Experts of a small language model.
Size: vocabulary 6054, 22.7M parameters.
Below are experts of layer 4 (counted from 0) of a mixture-of-experts language model. Rows are named gate (a neuron's input weights, with its number), up (a neuron's input weights, with its number), down (a neuron's output weights, with its number) and show model dimensions 0-127. Each number is 128 + 24 x the weight over its row's rms, rounded and kept within 0 to 255. Numbers have three digits each.
Before each expert's rows: a language model's description of what the expert responds to. This comes from a sample of Wikipedia text that the model never trained on.

# expert 4
What it handles: Letters and pieces inside non-English names and abbreviations, often in tables, such as accented letters (ø, ö), GER, ESP, NBA.
gate0:126166158136131163146131130127109170127125146096117123097151153100122147127106061115175111143146137122159166136088096122163121136112122150074180128154089140126132106106120155123148102161112121117142128136129117089119125141130181131114096124114142085153149128170108137139085173145111147175134086085138141131126128143122142083116147132104145125145146130115179139095122115125117169130145
up0:137082094184100146137093148109185108119149096176132071145099130098162167119152111152104122106111113102169142123113115117126114127139102149173125103132139151109110137111132109180098136140168141142134140133158136123112099106125101131131136143122166124112137103111172111168150093107101103112171144173131131151127115175160107100129152164169135130094153110160100126132144136140158144103116
down0:160132128139067137142095128150115165119161123124122132130171089115147117124106144144135085126138108130132141150142122173142128116129148116125101127109132099152080151126129150150169136088124164104119136166156135129111133123138138153111155108134094135127125143138145091105114129111098137153122160125142137156134156159114098124118134138108138098164094129104171149111163108063108147129058
gate1:091128133148109130128174100148134156134109164113108154069142120151140124108100139148124093122168130116098118113150120147159105119167134144074102157144132127163161116162141128157159114170133172139142087094104147151093125125138103113124116170106097108097119147173108139143138120131095153147114188093108153105153115132186140141106090123108114130086139093103155108109142119125095125143088
up1:094113136097158153141093108155130129116137151146134134135121144125116115111106123143153114126107117161126123147128157164143141112169116075084191119096137108146089107117147151121129110119139147115105130115133121104098150137143136151119130114155173108186106094115175115118115132163125071168146156166126134119147156128142152102165135151119139114163109137064150171133132141137133118136161
down1:115071143136156140086111107148147143124138141129127150104143139133161105133135110098139150133153150116114115154150109137155124077125145113113156142088124110096136123071109100123136156125130099118174113139154132116101162146092139139138089145122140139095100115135124119096120150129122120117092156114115129104134095119175149119130141132127118117148133109117110132133131060127108147109101
gate2:119138113125152115143125078112123083153115118126118128141131126139144118123144147066133158143130140111072150152107124095147147090114091147142128108112150129082148135125116137106167168155063169131134148126124132098145112108157116119105106144138177144096164107121098118138136075128143150130146127118107131104113122170109143130140117115128108161099116176149142134112100118120105175085093
up2:145137125113109178136110109092109129094119097101177094136118124107180137149084120158129172131147131118119153087135155119153119189130128108104132174098120164119116141134123101125156134141137069174153131168164117128162105099130091112112085130131087108109111138115210132116105144110083116171146111103116138112130132119128084136119141088106124123136142116119164153101116100103132155138148
down2:133141134115122165151112152142058094145120126139128161101180136148102098130123146145131153158117108128122136136148128104116143139144092128119082120108129152131113143104086145131148123102156097144144145173116149092092105130076122142147173079194124142138125132100116167089139147097111149129132123088164122117155150134103115145141148130148122095146126123099139167154103142124133159113147
gate3:081137093095108131134156148139107082132081156164114123091140161115137089126132119129168142138117156124103125155108139131137131149125121126178103142173111106154108149114134140157135158120135133170113164133141184123096137114166139135136132136133154143135190118112136156125167119134144100148122156036114134132167140087154130130129135133116140122137104158119131135124129173150133179090145
up3:085129138078133112096142132126149071119151125126083130110089110166093141104172097115156133112150144112135132126147139166054144125128128131120157074148114114116123131135130153166159165131178121162161154107119124114112125121128120132129131116119141137095184107122150127118157137119109110135134115090086154093104161099133084132164126105151140116135138134148194121085149101177163134116139
down3:169108116111134126129130117178097160129127075105187130131126110139147113136115135133145141157105106127168113094176127141148152118135140152093131178148126113075111119125129139108133191136154117137107151132154100118113154112093126125156130128107166109106149104150134103158130147104121107086131138111138146134101149133155132142134123143098088119133129115105183120143174131149176096122131
gate4:117116127148122136151126129174145144184142129124169149119119109172144111134124164125134162143174112163112116086136113147143083134155094101128121148084111099138138121132116093142127161116132138135143115134120149105112150107148120106095134108151143144101157092123088090135146099139181146122129135146109121121131129150082098113165118104090140123169144136119110106152107123137116137130118
up4:127124083094154143138127145126156124113158145123122115132127120129099138161141119124153119107136115087095164075109143116109136130138144123134092138132149127097128157134091094121096150146129127130124129134109156129151138138136121107159094055122140097093108132093060130068161087138094169134136060142120144142125143116095097147106130109119136138127099125151084127147092112149090159147126
down4:122155131108089141116118141105110098122128116118109131132138112134159088077136116158137149116078102125106095153141123128162129156120127121119133137120142103135143102127099136098201089094110152072124123159118096080151082138096097138135102138099160129131093143104107127124139144067145136107146085129101141105134141144129123157107134140133148132139128097175134096168159132096173122103056
gate5:128184080131110113135165161148164150121126104092150164113120134114089105159152117108125133135154142138119124096125151128151144169127113132125157116111130109115132083122166111131146139148129097134133117133145135143135123131127138187173131048106136114128132144137088145118094125113099128136112121163104164143110124114083101114145108083157169150131133151109110186140203129131178119121105
up5:140121130147125075111097097140146108128119140125127145090118147164108131108173104144101084099123118124152139124136110108119132175170131122138122123120117168109145108129140106141129174140106134100187119123169108089100127103131191118134096146121153169150079137124158152162116130166116179111151140140166164135118134129165146180104086113098176138139163134099138139130163167136133114123156
down5:162157142136148142137143135161162123128135171126095132153147144115091122136153133141122150126132148115075133134129130109115117140136134156116124074094141101205146127114106101126153145111161127150117139087117072111159103114142077200119139134109087144143171142119129165104154130091112090130129132136141116095135081133137135087143138110132144142118121140122065129135148151127126141184126
gate6:078151128142137146130112174162117161131101136118096135146136146151097113138117135158169147166100128118113138179094116113140113107141116152139128134142109116186145139169142154125132107164090153088118147145104104157148151129140109131108109149130105117108140158177127109105141118123116169125127117114132149123109114100143113172116094106141108133128117147136064145098167151116145115147113
up6:121122154166119093210114093148085121117093133152084145154123162103065081147107106123107165111111133158104137091096156136129136133158118151147143094134129110158137143139122152121104159147128123170130143132137092118109120087164099118140096144104130113133114148154124177126116087154179132153103115109166157131111157111146078126120121115134117126124126159138130125123104127151130157113136
down6:088154133126155077115148128126156135129109127106144136120118117156093117132151109159164160169123106135181100148147142143120131123137178132106125171116172151098110144121099183109139115161158169128118083155139122135110114112166099150171087135131103105125131099140150143089135153145143155078162165157154106132146121155155128125091117194136139124114091131133128133101126116135129100122138
gate7:125105075126118130105119130139148086139136171108165149153123145103129099140137092117158120124166101129108129082097154106088146181150120099179163095151125106127149155108106127114150139135087155102134169120140160120105126094139159088126139141097137175115189107137119118119102140120160133125137139120158144163119110158114161122155150102135132122145108162127104110147157107138159149136107
up7:150104119176152152121157137071118151107114124111110138146134155106132091129105109181138121139087117110110120155133141126138140105122092114114168116114132108117146114091157094125148140140156121127117155126145116150130089139153167131113106159106099097137172145149123117184135138127130109126124101167144102154176080159120141120164150151154132125129158128097111126134132137120152115182121
down7:120148113112139102094118136160175153143107132136112132096149109123139139132178088120162088106107100164117081138105138146070119139130103176135104150091132136144116152130126112103130109143070068132151159115148118159122116122172132107148134143145125126135158126117130109136104128088097111136146166099089125121110089107173143087114087133159130124138113116131144109151165147122151106143174
gate8:069107156177163146144102120067173114149189139155124108101132156132128145123157080134137139143156154133141130179143111144124100155174113174120141118123133115106132140130167159156094158131129110090126111150120149100123124147145141138156101098147193118174125134157135137132084156153150120088154154104133138104121138145095131103115143095114090130159112110178113080102093131138121154126151
up8:112177138105089120102084171132100144126097108140133098149145148082108130151076169121138129097129094157071123121132118094107110137103126152134144152095111175130096140132146156126172108131158127109145108093111100116159138100085140148084103149128122106082103141136143131110169097159081145135146127121133141142141111081169110149096098130108126089079132151137116138114136122103139091140116
down8:166137093127123167137176143116115138148102150101122114117168097077126126105073126126146105154096141159108126088133144156138169125142125134134114113122101155104160145088097145157106141117111119166086130124117111167178155123134145130086146130129092086126136140161131108138151136111057123119130131120150124169165145107074138126153137087137145104106134110122153171094179144133104163122122
gate9:085130126142113137100160116129156153175126162170116161109156095124136099098104137105130123146149106139107121126122127120110095078128158123149151135125096101099127078140110120125183084147140142115157131122141124134122098124124074160139114103143089124098139117149161118141116150129160112149090102100119087123074170139085121083117100135098138124181128070132138087120166139115125175102143
up9:141138118132144130129125129136134145115105111108142120093107163153104160162125130146149098115107128104132164170131135113136135157169173139106143137106197119149141115148132123146090153159128153128095125147118160146128176087162156097125111117112139110076122139153148135160138112123129156120182156128151130126167099146132120122148120114119160139130137119109134182124118130132147114097089
down9:086100125180146130134126151142110113148146111165128101092146084111129087130131064112154125113130114099118142101151144157103146115114148112138116096190121146134166104139120096111132114138153107153076182120152142119110153113138152127143135111151101153101147130091094113108148090113135132094100131123108169098158124138124126138172115107121074149129112180114125144153146130148116151150105
gate10:093179156090113123146130164152148093125127146122149103152120133109138091133151126134135088143122149154084150087129112142110117164126121150130137118101133094107120121128093105104103117119152141127146112139145147155098105101187087164149135111142122165128120093143110164075113132099119120107101107108147134112153135141106079091158111102131168169115123115159157079087158127138098153122127
up10:158138143117143142095108166090140140114135107129145148127128126142113159130127135148092143107098127117120136110109114097155128109094117125111119175129148147164122110124146136183128097133125133146132093147146127117124086164073164123074074134127119078164142145145103116125107151142143167181157112126077156166121109110192147149121144158147126088160141118088115105094126138140121137148149
down10:081101159139129097158108111123179114092110091162126131130159149155117146125142127152174059136112153129110135145182122098105130148139191135155100132125125089124125148096137165157144145147098083181158072133143143117159112152182207092116128151108146106085113140140075151149150137129136150136086136144089136126134134089086109126129119151153135143158117089113112153121109125119128151143089
gate11:143113122144177148102153161127109145173071180155101113169119110156155158134160125161143155176122164159171129159117121128164103127127101137115119127092116150126137132127153134105143127114148182095127103142115174134141172084136166114119105127117132102139161119113109133111154145137176123117074136102116159104155102140128111178114154115113125084152102126085072106107162126128116135127089
up11:102135108149139174123152159158148124120100149108142109134118112174121143139151114146168147128113181162155102087097096136135123165126133139109108154103096151112151110136111127130148129134169129107105128108096166145103134090152154129144088119145102123113145106126108104126163147112161111160137152094085124113103106131173120143086132144110156104132082112101113128105122074124121139115125
down11:161101186133118139103149118125120141113134192141122085150138137181139110116123102138117059098130119118121071135095135130116135101150124154151110146120115169132142081126100147098126083127134151112116120137143129154127144131149150132126121161110119145143075151122134123157155099121144176147118122129158132124142144125132124134123146123134130129122119119123145090143122129160123091156147
gate12:137125143129150124153190085152095134156116170138141150100133111155160123152112200172174137145092092105116119117144100121172193157148125140134114100149108099123146100174115119125099115113123134123116126145103129133108174098107148103145127120091126124103147130122096138088101147109135135135167158128118078104176117154089136118117133147096105144144147137129124151098116115113116156122121
up12:066121142159115136106187120126132139148104136176138167113195069117176109130156146169131111092142122144111134098139123136100138124119166140131116140155132143109135181136127098152118150139128152145101175124134117141129109124164090150110142130084142081116139130114130130112069118154125137112118154115107155116163145165085122110134129139100111136090114100103128114094169102137114097142131
down12:153090176132098135100115121117146116127108156156162106146121093135154134135097133107131123079090108155088126109164154118106102141138122130115142121145145134145140128178145145132113132114123160169166155149152128141092135140118165099124132116126163120151126105095191088115140112120177113088120146102117146123079149119116140128135132151143130134141107131101148123168174124087143176144153
gate13:111117143131116109128170103146118092154137159121136154122122117099097084099156127142142116133106161156105127122089091117109130140159146104139114136117128120141139116080151123094120154115097116155153158131113130115160170125142189152107106129132113125163112160117104112091134122120130115147156099147181081132145093110151143154096126100142119128137101145120130118162125136105066168156113
up13:122153138154133106127122084183058153097138091136147155142149105174111102143095194120147112099153092123136140092166111138118125117101139141111148123092099156108098162134149083175155119130102115124112163101121140137085138163150131127155116116105178138116129087139106138151144128117118117137117127130122136100105125147081133075116137134139118105128146129189088135146126131138133131126123
down13:172113133163135146080111139125159128118119057122117144093160132149103170158151110103091110133092118096131159129117132120110105097140119116130131109109134129114130123131113115145110130148116137124130170113138120110171125131123091097131161132125163055126129125128131135120158113135157157116104112100093139145144110111125142136151137129097122133132128148095103127136128121137127171125157
gate14:133063111135150160180155094097129101141135128158103138131120153117098131126125141168131150143148113120149114133127125129159127120144131140131142125143141135154127169098117129093145127125150112139092125131141125198141133120132107098151110170133116115138159113133111105105110130081134081144092129142124139152133123107055120135158133123099152168138127124129134105176134155163084195098107
up14:096102129153116126151129097092132117105149138123152160143133105110137131146142117083145168108117100153158150171139134097096138149149139129128147151158156133104137164119118112112127156136144135155130079202147163158085122100136135149139156166129158125141147153140166118107134108128138123156128079139103117118152119093126105121178091099120152133120168094133163106143126142139132172113146
down14:152145112126130119152133124125113130087133125114126180120119129143131164135149145106156175102126116125111065074122129113140124137127147128176111125097148142143195120126115085109143124118157088123165133123105110125095099112125141109146107107088090096113090099100099103097133132124149098131098095157159099115142128130176077163123111139101145164093125093169116116148096131097129150156139
gate15:122128151154113152208107110099134062162129148114138139151137117130101140122153143150149125146071124188134111109129119088145131143125155143115143135135093104117127099151137110118142140158146133138096153175156146111181114113170092104150140109129103185147126076168061148132073133117115152140119111124146146078120144120124105110151137141126126121119111117165133129107180152116120152149125
up15:155097059130105115130155156157175114152078175128099103136139113124103141157128109140154077105159142157121144134080187137094128152137094165101135126135098145154129147173155125052141106124098120131114132179144168136134113139142154118134092134110140112127108115118142100120147116139135129139118109122114131147162084137131149147137101118146154126127100130105110089135128173148136127130114
down15:136134113133127119088111137108148108119161108121116120161083127148140148149113078137109117121127151128157144138134120124119132122127152164156097136147091159143120106130127068122139152113099082112135110155142132119142129103090130121147127105135136130136157175080116105106155109112131127182124133128107132133106142153092128158143118136106113131144148142084176121153174131120120138136095
gate16:146135181099100132145114101135137104157163120171128118140129124099138137116136098137149143172123138123117089107093123157131125132128122116140119127211143156147145106125115176126124176168147173116108128103142144147098137093139175156161113149124106127131130121156158115081142118137156105119116094114168102119143100115145099144129112099097132135126175131118124157151133161157111108126124
up16:151065100093136141096114129162144120136120132144095154129131102146122145153142119140122159106111112159135122088116144156166109144086126139184092155157093153112083112124133109149128145109118095163152094114122134151138099144108163137157158122164141065119111117116119117126118142147126125149130104133119064100074113139156138136072131117136120138121151123130102101146141101136152093153132
down16:118155104110063104106103142137143100169085101080118139115135133116121135129186116126126101121149136165121137117120097129134180150167096151132121114113118134101120146150144138115075115116099098139121121140121163140134118190154125134131125155121138120135121104151083129108153142123133121137162098133120151119104154099128090147115110130089144121169137129137151141145134157185164122114100
gate17:139127139148109161110133130110165126158112140102113152147145124120136096090181112091116172129124107135116106163086093116142132113139102122144133124170158073175140121136159123137135105162104136144149134164156133116165074111125136126076103137128151124162127133165074102135084127116143124119090090105151134147133116103134147137110114116153123104123117129167089191096158170127138209139103
up17:122114143124125145099157161168174158162129136147142077136090084126160113133134141123143123149094143110139123117095115129167144136129115128098108133130128112151182067169114119115140156117118152145109146138146186107127136148142128104136138143142139141100090113156077142118141148100137129093107151111172135107142107179107135131128136138154151145167097089144095164144143141113147112108098
down17:161119084124129110120096139152098132138120099161129137168080126137143155150162120121149129169078142147114124112142127115115158137114053102119110109099099155168116127129179114080078155132146128117126160112123119120162155120131136096102134121161149178100098107112138136113134116152147152111120117119151115162156108132108104165149141063126163118123140115127166132060114149189127120129138
gate18:088135108096126126130158080152162105110151101114109140163088129100133157114138116127135156138125145090163143133179150135165155148149131135135112059165108103146123087088120157133108149113166144166141125144113150122133144169187184107136126120121129142096092154148141133143122101152124130117119110144116094102110113145122114126094129140122125108109132185153150137161121137160088124072094
up18:110151122150176112124148155083145065127142149143107096130123108122141127115137144165131128108125136082111164113151139150135111151101131139176082092150187116114137097135125116106126098106119130129140126136129103125111114158115156141124080109101094103122125105128093136136172124128127156100138128113109125101177144116093136138105115153178074119128087168110113135158107126113131135185110
down18:167103120148126106103133127133106169127151093137112150108147130115111131123131127146111162180105151101152125137128093116120173114126118124080153139099108139100146092114189152107144191099146138142115121125122139113096143145125145098172114096098131128124139157109099117140114136127147128095131124156114158123082117188084079112152188126173110150140155133168165197135135115125183104121113
gate19:081110109137115113145131090123101122122119127116150148107176129107098096107114129124160077105156122081122126149179142138109139131103145151157133110120153131076168113159109141123147156132148150111147110086139128132081164093156116160140146105114154116129140145157117094136121091132187152120138139159109153150153163141087090137118137125133130159121132097185155110135112155108146143163130
up19:150117145090140157113126138140150118115146151087121118121135144139104125127182128115099115109129137107134140125098097123150139159101125124113114108139111097081152137162150085088104108152161093140133125128123144108108123130102141091126165086138158145103161142098121099137154168113134132153102142097111134123108130172159137151110130132138156107131128148097157098150085123189132162119145
down19:117128107104148167127129088132124115148101190101124108125146098145122120142096096157094167123109116106139134120089121126107103118148108133147101133158115146137153109110089079121160153097133119108137178160138159117095139124152106152131109137126101144140182104115134146105078097152136121114109077151128124131136159118146094124094114180101148116122127123145119098105150097137145154126145
gate20:132174099145145102130172142113107108129098132147131090091114132108117073086105125141143129147136156105088188188140158111118148150094094121149142119108107143111124104111089125132124142097120092089141175111103150138088127125149142112123179132134117165087129139129127179118162097175137127123150092144126157122116099184096150088136117150149148123139121180146161118138133137119131095133102
up20:131183166137087138113109167154117092176123128130123120113154103124107145156094145096100141105120134150125121144100138140099082148144122149145130134109143137156146140137102095119124140131125083129093132123148084138172163133104107121121164132106112140144146185127101128081157148127131164134116107106113158182124128137136169133076115129132156137119110149101128109146111109134047147132123
down20:120125120148105152110120114121117117143134200107052146145158123129150121119132076149131111101108113132137115112138129114096128142099123096100143112103064107138155163140118145154144138110152152142127125126125118122165104136166113092106153115096126144131115122130119152094163113157095108150176094126155122087088092173129123132144156127141149148138161126179106094146147125125104160140133
gate21:099111105144137181148145103106168150113166118163119116147154180074133121111091087125129142125154165136163153149116096120129167156162109123145169156153105167144129116128133157119142124125113121115134134102126109108117124136139111078101127139159107155130093135130108126100132105131099128128177128159130132124081118146108111147083077110143109120113094152174091163114108174101103148142132
up21:120148171078147146141132120166124114139148129107133130039165165112152131113104181146091150090150081128075115130141136092087141119137121119121103111118126099118124125163090163115078113104114092175136146135120117103137107121147144118155123160125166111148120114131163117134094125143138159150140149116123100154150152137118112124128157153166126142128119149155124109129104098152152116162111
down21:111144112145125127128098096115088114146107167116105126162103193135156128120130151095132119124103095099109123105164091122143133139099185098133108162112097119167102134108143114177142120133084121132102124157083132065077124121102109124121165113154126154120100107129136136163117136187150130131156164115109156167111146146122115098097148139163150137132163087171127135149161119164115114118111
gate22:125146149115097124151175176131121143146138176118163122092091100147164090103148156148141103073124134126143152112150147114155120164152108107113095108142151138168181157150083110130163115122177164160095123096136122148145140116140104124131124143156128135147145165106110118118127136118132137095065125102162143136118139125100102135126168134048098158093100120120100123139089131119100129114125
up22:123171117130103140088115163159110130120122118116131068136110150175117115108136136113151094123127089128109128117150135112123132128112099129088161118092167144133126185087120084127109093100129097134102087123151106070111142109168099149103168153138120082112132162099129161130113119112119199122119120122143112072165133156102136105129126124126116118143118120124135126133171101126109113141077
down22:128139137133083125106106147164121137130168148132111146108134145125101101148098118127148091127086083118143067125080113122182094118134081089155153118068123123096123123135129107145160111124126134106104169087156139119128127119113109155108126092146138170135156154104075132113115141135154161144116140130114158124111142141174102145103132123111159123106094085136138127081142105079137135098100
gate23:151082154106111151128187093109097116173175175097161160083143148143155162076138147144110082151129117119155114107173149134107100195091120141120143095112132124110124175105093119133114105153149140109140126124136180129109085141151129165126146179161132140108153124095170133134115127165130152123136112114140120099130155142132141141133132141098120140085123158100184155132124128135120177117133
up23:138166160131160060127167125122118122143156130120140153115133178142152118119106155140149148111111144166180090130097141126123093147102147094133118136121140144102132169114130129109083130145115129150126122137143149094122106120129082096125145148149092090118154162143140149096151140164122129145118129136125094112089140143110138166100155128130115112083121127138130112129115123172080109109123
down23:149125156142088131129096094127093133130124167116118156132123184143143112104127143094145103150118129102128135114147124101076114116140136134120123085121121141112151104152131101164149110147128134148116130187120127150157138140125137159141157146129110127098106120094153154157104108104116086089074121110184126132092112091126124132111165136105131071124119157134154152120132139181140135155118
gate24:123122073138089110107124125156176121101120101134103122139102160112141125140147131131149128160131144156142119135123152114129117130117177143148153161145103129145143097165115131107135112142104128128109095132138121126118105096131141115127121159092093113087078126157126144095072078140120122134129130101128138117119127110131088203118110121139104112107152138139130164125119154137130151109120
up24:090129073135116133130116084143158162118124100099137108101113152101111151136135113138166074144124157103117116104121124110144154104139131106112120092143163096144081118126182121115103106091134135162111123124155113129106124110138101129142073127103122125117154119099136162107139086126162172175143112101145102116128149151114137094152133128108078105139142119116154094133082161145116127137063
down24:086101137145124153146117126162099121110135091153166126133135144134112162108124131114127139133145133125112132090165168175166152075124119134101113150146144121110125127164154135140122131127122109153139135091165167141093139136136158160173097110155161112163139146093113115155084113177096159123153080105119123108110160122121100142140126149120148102121143133105142117155112088139088129069131
gate25:102127100100124118126110112123112133112183113091209160128090129149135126133122178148110118129164173146153158162127145096124136133112142140112132144152084103152102102138131128133089149140107157136138126125124069151136099102116112133095137086142125117154124140163128159098130134158133154095074145130132116135127116087149128144178128158134129162152105158147107121131136165101044106123142
up25:149094087120121177113067140120087154101155097107131099132167182147143067110094134075125141110194132131101151111140110141091133130116114108129109128136127141103122104136135097115126189114091104127161139117123120125126114103142106147111181116129109121135147125147133152145124122145159129069172130131129140130109144153114131152129138119109148124120158092139159184113145112154108096134124
down25:098125143081171143105124123149129154137135145095084102131132074105113079148102111071095138091140106125139146106127133141100114160168167087134143135148077121129114112165095137114143081109088135135102107117117119161153131160102085128125143093127147129116118150093160157110123112074146150103096112104115097127135099068127121130119102145158128111141106160158129199103168151117095135112137
gate26:100141131071167097096085178109109157122157129148148124153101142116132113130181099148166127117142127108140168097121124119092113109084080156104124085108098105096155132142103189143096145103094121094121091130094109153136116117146134179154100097145185110140152152149164117103101166139137084109115137140138143113123104115140086106124128144124127127117126156136131138135154101121128123084072
up26:150164125114141145125110189128120140094119158118175127177127149104177101078116155126134074115115108169116139084115081118100130125131092153106123117137125134112118131111137120144153120103116168091153112146150125154128099148151088165134164066134145140144088146115131141136098127108119125105117079131157115137119115141100116072098147100120117146153107115130128146115117119114127142169119
down26:112137138145114123122133105130122125099117123149168124111153124090179164139132126111088149103174126130111098105108117117120134162143128124135132173168097116116096132158113166132099113177092138109118172124100140119087145131140120131149154139118088117150090157152143110142105139132095103168141096165131146103166102157110125136144160116162136153123149111108124092124134160117146142133142
gate27:088147122113135150157164088130136131154098151158159128139126123165141077129165100108152131147102160131129133140134119097098102103146161136123099119170170125131151167148167105155144128150106149160133133150116082091131106069176140097120147121152096081109146127137109139134109131124122138122108109126144110093162134135117116120124155119100122155124089127108152150085180140142125149093126
up27:091141149161123119087131128127154107155110128121141116114057136175141116104163109128125146109132169146084151125121123116151076121145129160133121148116164128185166127151113107143135104108129118143128113111142094159130123118127121066120130126155083095111097130165144141122121111077138201121124134149114149155166110145147136108157103127119130133128111107085109131110134125134106075138131
down27:125151129117142121135118102136095139147110122126148155177134133125081153155094097111141132125158163115153115126133189166121139146147136149134107145176100142101151120141135089067171082123117107104137160099099133111089167154071148141120096106148132079090145101158140133143111160127149107091131122188130141154149158108149136132132112137138125127069136125133154172150167130171141127109147
gate28:124138109152169161160142111121136095146145147133145118118142145124133139125142124129141142135100127128148131129150146071118134146172107107103155108145122176154116153170126124145137127129143142174156125184150121124129119117123131082137104084137073071140118118103136083131102148105171142122109131088113112107162106117117123140129164098150134093121170103138098111163119123118103161142128
up28:129067144105157095107121131111157166099145128150113137151121150117112145141129093158099095150082176119100147093127112128129101130135141141139102158153056149117135115134129120121117122167163157127157143117128148104092147151099121132107072149136109139085152132123106147149162103126101158119155137129115118151142124107133167129108108148163134137144128077126122128115115121150136117123129
down28:125181128153140143150191154142102122105134075120154128135151122144120110091160110112108103151122116127132138120153120142132154172126124103188127141159150100129122077126160159131134142115123097175138057136086157114105125104095088119128156129142124120130114126135113126104145131135155154121117124144107147170126101128127153118119168127147147132119105131109120159116149115166136135129143
gate29:110105102118126131123128160112132089130139157158135138097142079133166109138121132125159129076164104151131121169106140148115081130131119152162091132128119126145149120166127144135129131121099137148116128135108147157150071152153135162135123124117131146090118156087115147087130083142143123152064122110137149118162112145138119140129107125191124133106104167135123141150127098122104168154133
up29:081105119081112133150134128135128094135164148147154141116106184129135168123111203111107137137105100112125088142138131148154147159136136137107114145128125153122138103131087152179113117115143151129127098089172161129107134140117120133123074159118103169106147122136137110130176128110115147114160110160138087177102148145128141104142159157130081123158108109154105096129109169152152092091131
down29:088128147102115098161126096113149114139135169102141125122177130087157113122137129143158079127133097118112116166161133138128123134136095139082125095119134099111125133108173144086144092155120115074091148108159134116087138138097134158137143141089118156107126140162097144098166132128169108153147112170108116140115135109093119153145132136118137151160109120141122111124079125128089144108135
gate30:094128142115140117121120135147105149158140123152119095146080134161152075095154133095122124196131112125153140120152144064127142100106091114137214120132179142105140100085112132102119165140130112126118086119128158116090119102157144092103140157095113120186112097098116142159086101171143153110115134142103166128139120143173171126146104124139132152125141138094136165138126126121137139164120
up30:102104150090137126125108181116137140160130101182129134167133150122092105115125105127117123114145182157118138168105154110148144063118122098109166108167124179158132113128102121138110129139134126100125138113118093113149135064136130133114083130113111123160159111161119139139126171153133141101106134108119176172113097139120106102158111159159134091141104140106097100149142136172163128109112
down30:100159131164118117114067125117100137128142151135105146113154159130124122126108138138129126116145161130116137107173124159102117140127187162141096151100135139140124135066105135115138092092166135133132127141149107100131111110131099122173110102140123115140150120105110100076099171113145116164129131136120101100105136136128142130104167083134126101124131168129119157119133120115105143165114
gate31:122116139121109142091134168125121057126170155148126155114138134162155169113115092112159190120109111147134149134095090123131081141103081173112111111130147117100134169142153127107129115117149142144120158141115148114104150149118173131091101100142143116114145100117139145120155153127111131138096121066101133138105107160156136137162131161093168125095137153133097062079110146149070164106152
up31:150105140139149130090095109147166118088166152128168123133147088142161161131101101114103143157156089125176108111156103103108096108132137108137148167089134078110132131116133096105147094150149121109130115176122144128120153171073147136106122091159152147111116107100129099135127131169099150160136151076111132139099108144110145120137134128118101096149155106088170121120137145138136141132148
down31:139132127125128150100135070101121111096136131120120128110120120120127116135153101126157125202114107108145145137147116156132078104111125147141175133109130129119152136113126162141142073135099100132140145125089105120102122145108094098161104105116111095077165143110102096116126073090140120118072122114091123091116125116176146154146135123132113101124144124121123175139109122115091128115133
gate32:158108116100129092110131115131143078142121138110128142075163117141112114119149133098132117148183158112149115123116156101117136107149116140174103084081098087120121159077135139121111138120138150121148139117108125137125147148163112136097123106127111162091119115100124138112125090145170093095109156085131134129139130125161087163114132115125088094130088135121150145149141110135117119135134
up32:183077155117088166118118119128103103156140138106125113113130161139119158126135036156109147102133136160130134117153138142170129130149107174140104124117157121127160151154165187113072106119122125145140102105119097137169135121138087130135140112129115128148116109140130118117166128121133129150103110159101149093097151124096139129143109101138145170140111106114138097134121141160155070139095
down32:148134162141089166116106101132110085128129175104111157124111149125150108108134178071091160146157183135121139126096114119067138106179099126154123121122173089133145110117141112137144108102108141098125137124135113136128170104134102144140080113153127123171115162123124139085113131131116117134148152169081114142126112150148117135158124140153150128125124175130077135147141119134120158138142
gate33:177120134126158119133128111128149175142147146124165177131123156088138149092115141132145138129168150129132126099140138087124168114119140138116154142125130121156119127115104077170130080120142116121106137119109135069119156127137146141083087084120113145137135109157116132158131116136118168133142122065150117198168121142126146098139096117103075086134162112162160151140166125157119135114139
up33:158110128114120178146142115076138147140106114140114147128101163135137179125124130111098132111164091107177129144136167152161107113139164080155112164140126145082120142128178145137161135114146140118098149155106143128080129138085115108155093142135110132141181110121147132084154123135141091153119108130126138128096130123131090128114091098124140101123135116103167097176108137132121112138111
down33:133110108111141126162142131110135153109192091120144134133155115110111091131161130130116109169128167152124209149132099146126112081118086114154136121107102123102117171086172124101130109133130137110173148120138127152170175094102104163180162096121132166146135157153123133173115113141170135140120098093119128110154111134166162140126129111130128123161136097113123104142156179127165104153106
gate34:098123117135153095133151104095154190155091141155145182114145126154127109123121112118139152114208117115106174128147103154124122113088116118130127103143143148104140143126149153146127099113111113138099140118122129191094103117168105140146117132142125096110160135123145158116148123128131113125064128146143153104149120189132105127125178126136166158123100115164124092144130123116152196130110
up34:120076113158122119114178092107143115104118112147120145129123135138126124110115103111153167152148137104096167133161150169098173097128125097128136149119121099145106106160103149133130118098142110130132176119136142139121141130156146136130138192091133150150102081143128155121108100136119149168107119165101146122085118136130105130139126126136145115184184113115152135106112100142139161144151
down34:168120129147094151107177083128136173118109149123128148134126108106111116175160114162130125128143163121087089111097096188146132108171096135148135131172117133147115105079100114159128132096100127074126120109126111148152130132162152153152057109157134089125123130146123134132122141158100127093126146144085136152110162068123146128157139075143134166168121121096145185118153161138143127123114
gate35:094114130088136086166157115151150166114100122132146120094131123129072148110171142143156103147141132133137135119128128136126133153110119136131192154123133111119084105069111123126147101148156123108100156104079134157104165125101093120132100116109107142103170142139134120136070128153108094114130163080164145144145139062134100140181119129079135108100112143126164127092122152162132150140131
up35:108148122089116131130161133136160144146126167107114113110150134148135106078153155146151157134154139110075169097143117173107135154127144105134116173153152133150126115158089137132136140109099147124091187106112108123126166145150135099115102133147134152130173115152123098107090120145164105127104126103110157139159151111105165145165115113140149127086116137121139121054118127092137197121127
down35:143150115105131062126115104140092165155114103124181169122110138120126092145130159132140135134116142128149116142159161133168148122125168127087149150113118114076126139110092148092178139139150156134139150157144157104119157104088144139149115143146128136127130105129107100132126119131083099111142159107142159170125115101165173113154111140128110092122120105139148161152122115113169123159138